config = dict(
    n_layer=20,
    d_expert=64,
    normalize_top_k=True,
    routed_scale=2.5,
    groups_per_token=2,
    lr_router=0.0011,
    vocab_size=8192,
    tie_embeddings=False,
    init_std_o=0.0,
    weight_decay=0.12,
)
Below are experts of layer 17 (counted from 0) of a mixture-of-experts language model. Rows are named router (the router's row for the expert), gate (a neuron's input weights, with its number), up (a neuron's input weights, with its number) and show model dimensions 192-287. Each number is 500 + 50 x the weight over its row's rms, rounded and kept within 0 to 999. Numbers have three digits each.
Before each expert's rows: a language model's description of what the expert responds to. This comes from a sample of Wikipedia text that the model never trained on.

# expert 29
What it handles: Table header words
router:450494543564559511599477549574504485429552564577478498546517546528463462477435468501404434515464444479468483457476513417384545468500508535472436625586529569531501490509562515466411498506548436506553443458456476433517415510502503520426497493560422519466528523536522504569559473409564468515
gate0:545516562422423605468496485593347499490501514508452449477534494586486490469470459495571527444545524564469441503552512490447531516485478526581493494545395520580499398554465564443521535490566601471456465430499486454450497526426541433472430437418481630502521482474620529430533411472549527493
up0:537444566466461503501460535607488452524529517478563482530428509532448476551454493547531536519530476456415462484509518466488496433442498408544547545399470439485419520484444466478517612563564486435605387506422513458416542469418488444462496410466470439507476497448530490425453403455551559468

# expert 22
What it handles: Sports results tables
router:423434582578509526514443475538461532570497601486455575538473561571522653518477463512523496513550492454481433459486463616526472473516527497493399434522477543482521497567449434472536490448505500491410468500588455534524555516479464543564463496600433416531475421491447475475409537577406519514
gate0:428433523504567544548576522473520615491428501451466602418507517458449500460498457537435483516508530539525509461571455405478460542508540449495539473432458551488537460529575489457444510447485404481551523475475467516521527517517407507490575524487549524507523447490540509486478492522411490537
up0:504514515460465559459517447506485479545502466637513407512493528565579432542462575472429464524469533524551478546419523524509422493584463543541515600547433482518447572522469400488520492560527500488500532553463502628582469648469523418508524460471515554459540592430501423429496534445500536476

# expert 41
What it handles: Table row separators
router:547453567354450515505488429433502504474579420556550498473478471451483502426464476461458500568524409516442505428459527455521518527516488494460436503555362458495485553529538546498502517553585429480542408550532465505539506472529546455491447463456458434432574512478469487532516401402496430478
gate0:540466523568531596573565497555537599582523479544451532477488456524477470532549502468449420415457503442416532505499545522519427435458528500442508463538471456485497456492472582455528579554516512478552479448502474444523566461503481471474537441455552544510522579351430532513481482456523426555
up0:546488456483553468516478456578505427496587440480488498571522556517526529552496463448571459464409513514557515525484533515514545560527520518554640595379442472519475512541527504443437537484494520468592461476438548467487589512428529459510495545489473528446490471454490538478410483521475504580

# expert 24
What it handles: Surname endings
router:414504494467478544475419547443513543564517464414542472497661510561460562504494533481430479436533451516552431433463474603457502514535541501434551392386375510434486535534502377466552508577499563459541536488476521472467461552501443511525485614483518572568592454485564549502517456481485470546
gate0:478481464495445555448486617525467503473441529431538507456546479542602431611547517498556416519546429542500580567476460547447509602491449497430550569468480551516482539467663571503400444517490464506487509464458548485456395598471581588480531461462569490437604480571531520543518590536520511555
up0:554465463531570499506549563534498445356420508526547470464494514462614507401513479506368398522604463497520505596424495444448511567521479520490503439464519470564512428524547462579509467454493532478552472465545544599520475593488508518543558484517463517439517450562485591509578577431508534451

# expert 1
What it handles: Sports results verbs
router:518489543509422504544468485537476469492546479483493491619513507509445519551572557483552485471546445452393388528510495563399406514529447460580464517483497565550446498604495453454367546541565586545443470458433467538513505465436490467520433484488455438490472506510496549501378568470538458531
gate0:447383528545538474486513476498498462530537560432466486589468472444483499473544478506553482570419555393483503591477460474475538472537517460514545505498584553435482464531600429485497601454468456453570520482550530490448462482554524545546468581582503480559555531556503475524511508510408482475
up0:570538503530545570570435520475479463509491528462516531518650559473467463540457468518489447482527620438502513514509466530514486508525476523449497560561554537456420543439462435486536444438490554467559455513481543547452573595536533524485514604532519522449480460492480549537564503494592490451

# expert 20
What it handles: Release and event narration
router:571417463500560519509498519589525517499476470573552515568466449442569572489489448442572484524552563478487546566567539532539530508539503424540505468477492550505561590438515495471552556417536451474451488442528537544516496497373437418566559517471449498540579431444417481478536470556393470502
gate0:604406515495546565512447492614404510512497505571515538528482424430553527538508410497431462520554519383480423500486501529518393496418520412489575440569431475557597524600453588472530558509522384451493489508473419440456501612513417512556509526507513550555462509481530422439500464484450573543
up0:463484379521373553503543529488350523383470552393558484494535495469539550621509533484561480517435528446428562517539550500545506497509491449469530464528473481601535481484506556494501565522527439481450413518572423485455515452516508479429534500540493445465524478454536616564447462437468483474

# expert 23
What it handles: Markdown section structure
router:424502571466436490569509475401591495448512513571495446489557469486504496467512546593559413542559478604423572508521439488612541577503480410566427446478467564400573470559544455468488444460455478509437480459505500525477532547614551514492492455443518460488474496437430506440457470512486491479
gate0:548463493593492491463466496458472478402515565528556458501412530482427531466467517535430536580538481532422538429579412453447544525436478498456528569475462529504625462524500526547521504489460520527471520535505533430549525484500480574559495513484537535535499395489570538592524427531438456505
up0:544529475502508550401475572452482511512587549566475529416575508610520372535537469510551517534593518500616468542566523456563482520565534557443490502459517444534452413481430511459552452499458506497467471589431536570511500460497480533377503469489526515363553439434568556453537440490516511570

# expert 42
What it handles: Digits in measurements
router:466563516516457506399492557492513561494545505369468515441423530449513571457552544516400444541462547399480416396425557529580395546523550505496400444472494467540462547404422481529469571466403446449564392528547489472466485455415556510622423512621425552439517544550493481618523544468505490522
gate0:470409475544437464515522542555552471459407488531464486498434488583549434510464484508423424453508440516473424536411409532537538585493504510467484400447450459426527514474511571482294515476537508435449499439467565551449532527543508491476477529552464503402509513510525547626437502498459519518
up0:542512579555522441493571626557525483533454554425567472489547470542434463454530524487481534503529459506473491482622573521547487523387497507459512480505480529495560479506557535522526564522595448561472493588447541517509521470499492454509490490531590537528532501500437500549482393538515504471

# expert 34
What it handles: Opening parentheses and capitals
router:545531468548420562432576449438481411506539490534509475550463453570422512539485425558544480535532467538602543519535458484578484490547498559517536439552543515540572550443488515529542474391491499537467483501541478532464458550551397520505493479516484556480475496504482458467528528474393569460
gate0:454484510485486488385506515637574515578431517422500417568494483563483513458523543570586533503531413476501461485478478541494476456590422413562501472489453549425517470559594547488460564491480455481461480467552485513457510502527529508510573454534417460443487406453418397508334481545545518514
up0:498461564574449569454507452550564529527470485476525481526499479438582685549525415542489537545513455489461564589526630492446557406513444520441458485462498552471471433516438482557488514573387580532489569399500444531512466530447450510562504554519576506490522445560552559549430503531540510538

# expert 5
What it handles: Math and taxonomy fragments
router:466488494521509570475460522471467492450506483596419463537523467650452508511523413570525584502454599421513508541506492468543424492504430519470477544525494422493431575581451433542507504481446485435553632412521482536467501508466550534514454466610553472502536516445448492468561451456405552466
gate0:468535497475487556506389544507515453379511488418499564467464590545481504490476517512543465487455468516442458546459535496478505466469505551489548483548458485484393503431526550472570485462488538468454470462525466489522507467482470488448486536493520473513542490491541473441578507569494419536
up0:565539470500512517507496495528470478512533522459452541566429479530574561454462555468444565517410402469507452511543436469481487479421545441457465415359581455440475528584498469471513586490369467429432433501541461539505540526525495415501419506479608583548565504484509513499498427488529601574

# expert 15
What it handles: Infobox and table separators
router:534479547445484439538506481517538547537503541504408546473527539492488492638534572511504522591466452447454510469433447411471483540510599457590505613456487500432484571543512477563395455566515483532600475448527453503535551578500514487500598573538470478510434526496470503473551487533565432475
gate0:455449514444475547519399518547562548454492465480513436457477527523464463489555581457474543523545532537492592548475420476486570518401526465428532517563524432552539544438392489426493528465547522495596557428548404545397514490505587528498445569542520550519537548581460491477443466527517493481
up0:517428480541558450446474527560512429424501520533641509413497490522577357508488449468510570532495565527516512424463479603503488460462550555524446483458492487444496499558554482498550554567490475520499499595484496521482580523525526525488443402467484583524452439588402428547503490391518506450

# expert 13
What it handles: Governance prepositions, articles
router:540535500467401405482450536461500450404594485527524529462540553479523587456436528460427536522541439514550494430443494578448488459455428453440549563514484566460464453447534590433510566497472519520576541503517501524581556504546458463546581604543466453524432517492492431450500423596573362583
gate0:470472539436508467529542483447487508541515604557507515510483497543470508531454475529484520548475554411474520468550553499521450551409467486453544506313548503505480544389481585580535546487420445529571445459422529482522475510477517558537511405504498598511459558457429534513521496487470483495
up0:521463567464461506574512505537559441546446546439593594502512399476492510511429531526487455484449475495426491450471490577438499514461462571548428458541506561484529435468543556466472515503462607463486501519548500493453551500487513516492564458489499616535507525488452474393473539487502498469

# expert 45
What it handles: Sports stat codes
router:565466558588585467562514531461551471532463392583529559561529473513547491590467544498447560527443485460530553512544417563486581498479491476593482584531496512448527508510564484409533429589436524511555549487503424409518476459434524494517437582488463478480411454594426407497509474480550494430
gate0:546489514516467481535438509553468434516449424585422491546463435492497488628450535547487557455449519466534476521494440552477473467469490553564623460454431564431406550471507476476558592444480495510460512541489490461509506476521533531557568509461496483469533493553466543455451543470490535501
up0:539498501503539431495513583589588475531477545493592499523464489499542480554534573514596566393423501510540492533451433521523480453458510521471558511680493491454472451541511565526440513600505437522547489489536481487485486533495520631511569568465505457293535540457460424501544549460529537501

# expert 43
What it handles: Narrative subjects and verbs
router:474467411557557555452406523519572482493482416482580575488465463494545416590538501431449449452508509508513487419582473568527557591469513543478472474548470559505509420467406572441529482516457452481438385587522579451459510548496508529427473571441550506496464447497575519498452491556562444503
gate0:532409459519528418426496431477455533443539475411510459485497491561493488419497489537462509494502532482607568458491513539486444510442506480458504429549340516478421454479516513489569577515471542487496520541460578621473608549457514478356543472495432507544461536480481385557504533482469518489
up0:419554507544573581480498469507572441510451541501433536453393569508503483479511449485470486592538529518500488529501547495568484477528506562550537569453601403514455550512501528440482499508547459459465506442514529458455490498506468481501473523578524521504423531632423470571437475428461505482

# expert 31
What it handles: Word-initial consonant clusters
router:499579423521524507407570562449376487494415622498559425541538491492488488480534502602501501478515484525518582506532511559523483481475511433538577430521512451504449544508486535546541499453453536503437465410582563606482447504500560513455536443427486557523486526555526505437540487505359515394
gate0:612550516454463497546531559443502593532499465475448497607441478557502476549520484601473512536497527483505485521589568531417445400419528597389471529521430440436557480539458577507484541528553389527519399430511534545520577419526510515529457484480601532521582534441461507512351521501492522496
up0:509491536543602424487484542485483457406496567512477528453465481498587393413490513504445427491475433442515505462471494611487490453505504433592581464404458502543435540457515557485499590536565440578388430530379544572478498502521440559422569449473494497536459558579454531614538449439491425504

# expert 44
What it handles: Place and origin prepositions
router:532520497456492478536442444491518525557531501492599513420509472484485433459562524462553431427521405479412477553533412544460525481534591496490474574504399480482439444475559517582509553497542459519474535518496500479434529444455396514510576607445450515507516529491436495373572478496537550427
gate0:482558537408532549532511423461406531457567438501538409479535532522560504516530528503522542530507568572512364451523469514503496496461492440457592492430521547595543421478419576465550536525377472532552440446495557528556503488533418522563515516527531522423501517464595432550469510484494544499
up0:562493472412565572486518604453582446467476414564498488566546425412557524592559478458463537505509489580466474533575542407421526498444553480598403608458371477453469585518493476496489474467514483633493533552559358487467516445414491424518474454489522544524440463435454498460570512588448465436

# expert 17
What it handles: Foreign names, accents
router:485483528559514487450466596580476575561460469424448521576514487486560477465438522541484487488491470445509486602483504485509552470493522553472518530458427538505453464555479522533522591476470531549450486439436505563573542458525557459479412507455542545522518539487489466530430518470524502443
gate0:470482499422551506425454519571520581466497517501470614538542555448448441408493408518431462468524433511474476538526509439445587502516476582513546428505428489483370493450525535576468495537546491502500489488447492539617494488540468536460463481425585548508422592523535479518526555544583560472
up0:499560501498509448490478486467470553503540518387470371468496497458399461477492495626490540507576340456564489524483412514585513480477475432506521563497497487512479590525466556456571435578449545536433570575471568457544521458565460532442498519420520522537513520552467488539530499420485560531

# expert 16
What it handles: Mid-word letter fragments
router:418510462427407463467456505522394466490534527437549527445492522431522534528419478491542472420433572502456460575533519511433494507602439523551509521537480445501490577416540502464601526450521498533573454489454499504454466404478462518517504409390502541423473497546439522509583559550499475485
gate0:534537524533503506530518377502506495458550583513525561463463556414498417533491543575508483527602511467421446448498493542493437449518501591493417436642528508508480567497537537476559399519440589439543496464384538486522520489495531483489522383449561449538413422442521524427546547550460476516
up0:471542447441487445467418624485551522468426538423615493497471530501451508513553503469561532551501524482440514464455575494522473490476503467561568452441552401520528528465603420509424572517468536405497404493508487466411510438475503498415513436580466478486470452539460491527505527586500546517

# expert 46
What it handles: Punctuation inside numbers
router:555484505438609569424561501434523495521594477375505427526433512445516437455389540539515508480471536488463547438526471438527495575392471541405452511479600456497487522527518502520549540551437498508495491518482478523538464461439503500587539413473504458514444519523481533523471506487526548493
gate0:528551485419501583495504488502483493546524490504465546582529427469398500491589559552476576491545555454555549520434551557542480432523498530551538487519501438454450526482482461519437509475518440515564599477473372503503564447434509524474496544487436516486484535420560501481446446602483467483
up0:524443588613528521564546588570501581476490448533575506529495521423605439484483512516394369447467474522491493445592354491487498489503572489574544482482451505520548536508560511494419481435406538510437512525466626527523546497523548450512529474484547489547527460470481498444568560484562544477

# expert 10
What it handles: Day numbers in dates
router:482485541519501514475588474408473457448511470537453461551433582499530523529594428486457429490448487484465504528488434571473412498470541562552530528442527492476568525491393518475494531478577420434573534534474470575486492541488537465518597464516424603413530434497445441517570547566511438577
gate0:485426455524529405477549515475541540502542461450471451416405459507493496488473497508429506571443489542587551529532459467533527470485437467458596475516555480469511391431490485509467488379493495588543575473490505427457517512532549441492504508471490477485473476567440424506435509499552503406
up0:419482518496507526450568556426551480527506615587519444580477532464507547520488478528448559503478460499467597498467448476497460531554527641447551531490544505551504565545546526614517487501501475581471418538408526452553482524438470466570409386504553538422513526484508473504489590408438459546

# expert 18
What it handles: Mid-word verb pieces
router:485584424482366527517518523534427537500513528487494460401446511510439414581556464390563608435466485497569544531551504493462527484574487508537555420504615553588529463455489411442438399454482506461652544532431494480494409541447457514335501484477554523471591474496494445528547550534467490461
gate0:499441500592507472446520530577484471560569609527494390525469565417526476605515483489554486541432471512473489443471501437534488488496453509576469489577503595487469476439466447400494450533526361474499450513483479527520503542523577441443481586517537419541486488498455484519563506507496437397
up0:508542518433496415470475367434452518495482470576524510453551449458507468463477460552475439457465483508521456507461415508534508499544523513413425469556504555501515543518432521501479454469536564507500544453432488463512486431546580516427467521486396561487516602525454493506469512579368562522

# expert 21
What it handles: Paragraph breaks, time phrases
router:541465453532428551534538385441516442529526532547555515515555585448486526506563502501524436454495491472461489511461499432588510474525580432507451487505525504443560489564522516554503428449559477485532542464500474561519531563540502493562559605430566447500535453423426465500553529500405506502
gate0:476447511562500480520462421506488427468578457436511505558539498474562541458508579493500473546500533457509464465458495533464558603469528523485424607523522494490531511612507423486504527526542432478557485439401576564520520514566486499546618499475471486471428448415449555446600476565501529510
up0:532454509453532520548427547541579539589473508396518529470444549512420501565518514485555554442592522481542410460540493469491469596513549530511382477437487493428529450447527551493511500459472480476582449459518566484454520527402482550507450519439499493530527551510528509458501577511560549384

# expert 3
What it handles: Decimals and past participles
router:516542477482406455603590530468484509549513549450392574497576452522454678445556499531515532507466531495563495528490556507560437481456478497521508548554565403489522471462456572568420487572464449509525490424545486637494496401528486412444523471494461433479444538500470529542512494479543484496
gate0:400475425510504495483477438571386536482454525511576587460562453459501463539464527524503428451494584535518454528577508476473472576421510425503462495403513502502499512531466516586501524606483517514444522404524522536454436424576553556477512458548547576454466418443472543534477545475539464523
up0:527495505482497520527542571562442488493538528530499616467461467434517447542480563531501423544497546477551513485639510503522508429500416463544532499429475428471586452493559461498514521384351413537536358470503453408476516444493505481458467510498508581555468419444452493550539453434497451599

# expert 40
What it handles: Auxiliaries and modals
router:489495533478587536475554534472515499445483461563535553498451471405541482495506504503492498506556497560472409439459521462529517493453485466456398502534493479553581490441435504551457380446407515527529563520544426474518529490441594527467494535513537434468486412484509582439499452508519433527
gate0:546549468433454494552540460448546532477480521468444486446465540561577566456507515411458525522520511524520488529449472486511536447487521486494519566545531474538558488488478488526478511489490543493435570625473436446491494540390585566468528492571498514513514480484383485513537449437385566576
up0:497517513555510499543526419446429406515461446547513483521507536412505498464443608458491444489525441558462584509363493555510518521484501409523418496506388480549516442623564472599468596479538507485404527525521500475481512420439472441502465459502429466449522500499522518500527455525486434451

# expert 47
What it handles: Function words and initials
router:526437551478531496587544517490405615517467517580462523536560483508526416597506467445510481500450431506482527518461517523552441555555543557545491559557469635515428531565479440536400525488471488499482455492416428511503526521542480549590507475422585624546430532409461478492503467442497548542
gate0:514502487398358548456473593519449488473524524564486565424503480463452518603483499487577441449543560490582496432560462451541582514503542535516461525523578538547522478458517517530426543486563537464534554497530564467440481387562428579470519556568412469506465437410508480416447406530503472438
up0:572529498536465504531585596506441563571502468536517452514505543446496575468462518487529489430514530545449526486491359486570456585511600544438509454527541480454499505497519498586432482581487535520506516469537527528569425424515533496476512442461480595544457396438493448464512524489549521469

# expert 8
What it handles: Census and common nouns
router:607573501444506518590480474475511469566591534570466492434551425519514496503527485512455487478490486529466500446485597422486563533518575451479496515629552500594438471501546553475475387415535579512472597548505459522580550530466467488496503501585523421496449556554559538489545510479430457480
gate0:466594570511561489528503501576560345515510448581479441501443388473480453495435597577485450472383486498509430443465536571510511493479509449509587502558481476454527456565522593530487521463554592510458519524413557528539510638454456508510517489466513496554562533493528460448446484551493600528
up0:474495550497550497519469491441528504465473537472503418518452574416586490422429549522542597537380462482414556478448495459418504470409397483485443535449445510470474485434400520491387546570486538473441403491461483448442519395493475419606381442524492524493535439465494430502405648571543473508

# expert 12
What it handles: Review tables, word starts
router:525507449579453448510507462499499523426473496528486450550470418579483604528406546443460416469459497489503621560424429506453438506564478557570537493393458444492469493462531496444451565579503475488546493554561539448501437559535530483417468446485543468475580548478490563515501374511573505583
gate24:532494546493395506495411487457500452572597426578572481495564455492466467476493435486467578452454465446404506517406482474490560524507455516502516477502487487461538526472502428478490591450517543527555609531541614542461460421564509498537574455482465474443457489491467604494539424569427451390
up24:442466451396481456437422590421490552558459514488544531456479546531572486482502534406545499498579580579446498440506484435524537493425412578473451492466466478500482462468502552458425488425503480558479467484516568443526492498504419462576508427409502526538467591463442540493448480510591468452

# expert 35
What it handles: Latin and place-name endings
router:535558556538628486494499461527477399463528451509553502573497455467519498431505606466547532539464525583579443466527565505431429436448535467467498480443472508458402552455520481539566538522534392568502469515523486456449531383548442447524501562563532541523593548509486495502470465452535519474
gate0:601581463525519498560475389538490411440418519582479470521463585561479502519508487532530463579471475474522425578511436538510516552473462505483553547527444569498459426560446495556530536491479593497478475540548513552473541549482490456477485461360494487509516470620560533483464500437544484475
up0:443532607539462534508473471532545491413442521522527402496527446484516496591489498499516499500563515536504528517451551470449518455466488520429502479519469542563468390477505480507612464549410583537534500665553575539398463496432599476436543510406472425479485395511528567427479416520483475537

# expert 30
What it handles: South Asian name pieces
router:461450570523560450466452433594526526492500490499519478488462522439559389509448590528414498516519553521579517540469569536508434433523454564396411503515455533515489521416520569457539513527495499478484445584539414425498503461440465532487433584446478539502546485501515544484496559458585552530
gate0:506446492551475487548416485550535490417594572444548617509492509525421540487484407478508553512599570489465450485424533474518603505517482461545613461459458432472482471447367465465470507543577483574502552487466465543479497519486492595509525499511362487542472529517462528434534462501501391494
up0:480477533512544476504560517444521491505416447529511480471514455419534506535572507476484485562492478461411590461548396511435439457407552436475406465499453494526502500597503525521527532466471502554383497517470553532538508465516421502588497489515523502464455595480494510535562494468553569558

# expert 38
What it handles: Subject description words
router:489467555438525431445456508515616553517483469498530520464389545415491536446541462486617470439537504550451494424475450439491473603495416546474529491480592504531555466427480538393500524465547483493486522382493470468556480536444434410515533449537528533546450488516568437508514611515440526432
gate0:446505473469465522520519521485524556501569529535438441494543588498519513438454477510485509453527452492494570398484522438499560494480456516532493488613494494535543549456566557501390458470483539572507439482566404578551575471552493518502555555513483494514442494595515483513460574545452502598
up0:381535534539572549570496530487481501424516509484495471527446527431541593434425559487461450509431567519479460540460373487494534510419496505424479466426461551416501547421554573466400522443533499465404445478653433549550522537507584484445476502513542478498548450561536535505497448550541479506

# expert 39
What it handles: Sentence-final periods and plurals
router:500443517494514440419508544531495534480474457498544523481473450489555470452593559475571449583502507498447402441432540488533530538601473479452485464442504426571594529489503543443505424491463500456452511488525465423522574492501533567514472604468518479559562499507510541601528493391500427550
gate0:542527539499438484426528504501501565567549428482445595483424535517511545548532586465512504510494478465464461383460512384494568570478425503445563524605468437551514518504431420417437525544522529479518490585447456505584526493486465354472546450395514539450509442457466534499498493413563498571
up0:567436462481483461494464517518543540525545517406406496486516507535446453581454512429478540468567494511555532508415522525506437417476449457457498490511495468568508495548586487480491494457418530487533507434544468531466505487451529435515431394425535526497417422566507518438583511522588545531

# expert 25
What it handles: Place and club names
router:542581520546523607454507461539502537533538577461541499433592480520494473538578500542425589419558543575414486542471524463535434399542593415563543540461581561531456441541558424478534448488552491580477515493509561512498472587535464573416462488544464515600586537512502523471467472460560520499
gate0:483402589489557526503417412550469476531499463474561516515464651504516421513494497544507560565543509478568541446400529596443512524549498475493485526433510475501431466556573488454518541511463438511547496483398388486516521531500517501430568468493482507510446556427452439562567559499553531556
up0:549498453482498430462494510545528541429448534512466497423530452466474413495578495545492463443570584441523502563482539486548454485523528489519496531443535510538481477489514529495523535549491454545465424587497585566554509361481549509526529452499540499515549546516504537516560468466544593418

# expert 37
What it handles: Descriptive modifiers, list connectors
router:495542424536416455441470562534481529489494458480455510531478521489487444526519367439586573451583451464543544518488424497551565529565498586470511423511518440614446527421449565486412528468570502506486539472511451547523441439488524502545575466546555503509534420538574623479561528512500474511
gate0:531475518467490494378474491501563552590481546452489489453492478502545492447481429540488558444497546556555492526419544448515586545549481544536564445516497508502504548544474462559515500540570610479485599473480436499506418537366429532523551523426465532562584506509456495539514582457431544480
up0:468545607492464545483493461466401464456565527529476545507495411557560482516528475491481483556484472394449499508568460528523429495545485524476433449542540464478470506475505491456544462519480448482514496520514560538420524489538529492435451475496504514508451467601543454486547439506507515589

# expert 2
What it handles: Separators before names
router:551469411475536354573492484528488390393451455511539425457492500467473445562425440461462456527537524479580477481518481540501510536469513511538557560499464471419569481467436507500522479649424508491494432586463485528471509406573585482470466436462544457436473586561459448535465479635584497515
gate0:591469492512479462419498456521581504636467531484441485540538422524514462459455457497563544548400594490466466503543552446521503505489458490497543491463448421537456491475513541524584485482462531451492531357485545435500470527467534525340545505482524492527559441423431514377523514454487469602
up0:486477523419548494479554407518554520486489546429567415513458480593478395479459504464470453537518507454500477492501432466467454460582562422569535478502482483541488421580443606491550507452498562558520524435490492464434446479445449546491513531496503531526517485500424484463436518450494436464

# expert 33
What it handles: Non-Latin script bytes
router:498504429488544497424562503464601484597512485513469435446546502507482519481514373544477602533527492452453503433449495464537461532452508519536608494495532420428553510527614456482589514517537573541547466514461445513436466502520504525518456422479514525544484446534507513493475614454456468441
gate0:460511549537480561476493533559479477564515540438401558484583480500484457497452563475539445448483454440561594517545521468499533532471586415433486501528513445544427490524481394493382353428424423573518432424521555478475509536526571500465484414420466481498503484500455472528483439493528481422
up0:514435515524462486532541497543528502559551524500537449480532540454529484530535432374515589514451536442488549557462520505470575464465518542514507475475520518389564548491566536568527530514528417445538486510470461430487643497451463360519451527373558454554547527471539533522516546478593540547

# expert 32
What it handles: Asian romanized syllables
router:473415523523530497491487493547604582567472581495513495532397476439553413545418530597467566510558557532594492547493592515570466459501472580458531523565440501431468503434511528465506518637452547493443439575487506441439570474472573516538467517440544628526528444503456603479487548502437479541
gate0:368472474447515431564506407475498591491557482533515558464506524408502433516512519524494483530442527474480482588448497558557423480589489491414494626458504580552592480448485447590513509574557513583493522518490495486591472535477471544495448509513532451493446587544510509530526535563523611536
up0:600481599570524493494555523353491487475464422574462559586468456554471521531456556541406493496430570508412472521496540455515405383519559521550446500566491532480599464538485485469547570550611443474496484547414557490485504552551589453510541510582434510509497545521591513490508455524448497484

# expert 11
What it handles: Census nouns and there
router:495436493557529502497640496482436508503463574507460570450539522493547583471594586479562448471453470567455566457516527512425524594511452437485468477564545497554514504443522545628474337499484489480488495612461385459531480504513597567496463511442458490509496548526598590487527521517505549506
gate0:458500463534449510418473488416549487473497476422517474505487489511487559504579413507507527540519435609478457449567495515439494514456505461469554495463508468470592469597486519546386471491550594557525431496472559545433490590535429443422412535488400470487488466508504534464488577611411530602
up0:470492460496493549438567607435518457489493553471564579492569427496569467572525559475521461689533482515396515473589478497498541473528493537495473557493503493491474502485454535601521399458476444410483458527564558458571431398504520470547493531533522455506480460503393442488492543453501522462

# expert 14
What it handles: Politics and war words
router:543493514488510521453529450410487375403488490494537499520508539506500416490429440558475432530422517526429575507486559549505483465473454490517460441450498598485593473511530436593441451454539563499462594499476550437576472532557430485512502545586482522463481533428521514514448502495495635500
gate0:559579476559500482472547566481579500467491460485499495500554617503450574463455488519389532433443457501548387491457490589472579453442460422480442546517580537565512487504547476499454465534525502480587518539567566492522528559554504429456469469484531559532572490507476484554472447496501460479
up0:560413549558501580555639528552588424546479504538451559592516547549492481550507537472543492501479507516414494459555528471453528509502488478467425503494519501491478577539502442507484428346479403500478575518492500480551522462500409472500444537456515559496513541460472536481552583483592421504

# expert 19
What it handles: Mid-word technical pieces
router:476562450452475497494508557560509545465582520475475507467511434542420431612518480466510534489442461442533547515563514412502506466477410465454549457536609479551453457545429503528370416478466459525562481501477487441499412527498501581476534544476650501376579561577540521506560498443442557465
gate0:632439432491477480496517506541491488499546569507525488517494468557494514487529455515471602466478422468469560498514548523494451393477434478473511494588540577535505513486475487496442478529575528522474542498398582520482456519482521560458481458557577583549451416474511476435513395464529584426
up0:391513473474498508459518449518519505349455487526495491515502506501544473487463453532535454485447459497482503438426516506501489521556510466473462477511569524451493475492529483566527509491477577447531405545443443518494546536444522453521565547434521419548535553512523553468531545564437526429

# expert 28
What it handles: Romance and Slavic names
router:473506498554517550430500579477527530478453464393450565553513511546495451492510519637504506563495498488560518582440559497557562445459464471432475449390429474412445496571480538543555534560510515411509501431509566540490529473402444411460496458593474497520530517458556412532436517478487582489
gate0:508448455475477493542598558517448473514421455459527615521490465540358570577432488537496457546511485358446408561502473518477525461468442544494423421509464610504439521554499462458520459529481510488419447510521484563490598376437461394506470440475559534570522451529511481517459477495439591449
up0:539535410509502515475487500430503502417560432567445509501458447445549493523540460545569457501513479597527508554486515447506447508544521447449501546542471512522480502514421453497491559515500520483461443528511475479523523440430515544465497540438511534556530507481520563483446539582503431493

# expert 27
What it handles: Surname and name pieces
router:441541524420547546536495483587518490539482458535430473478600604456461572388513500492431517418556567575547470522513567495521577608531512472442525484476501449488513445553485501444481582603488484474571577468464658505441412554526525449368496580484505500529415422472504545559553425403496413576
gate0:418586576520465476511513582400544518518440452515506553514522477525499413464504466470431460534477514574522451546577507535508594545503511481440518499475469546437497469549464501460476489495441478480518497510509500459472497467532483531476499428396585478446507549471518518602439450523440472566
up0:509438470541534417557546522540551517528499557510480533560551490456467391482474488431388487428567536368525560630569504493553515546512481491527544502528513461491395523519457490440489556515424392473533447451524509561473430498417492488489375505423497430486482452420495535468464428571488445504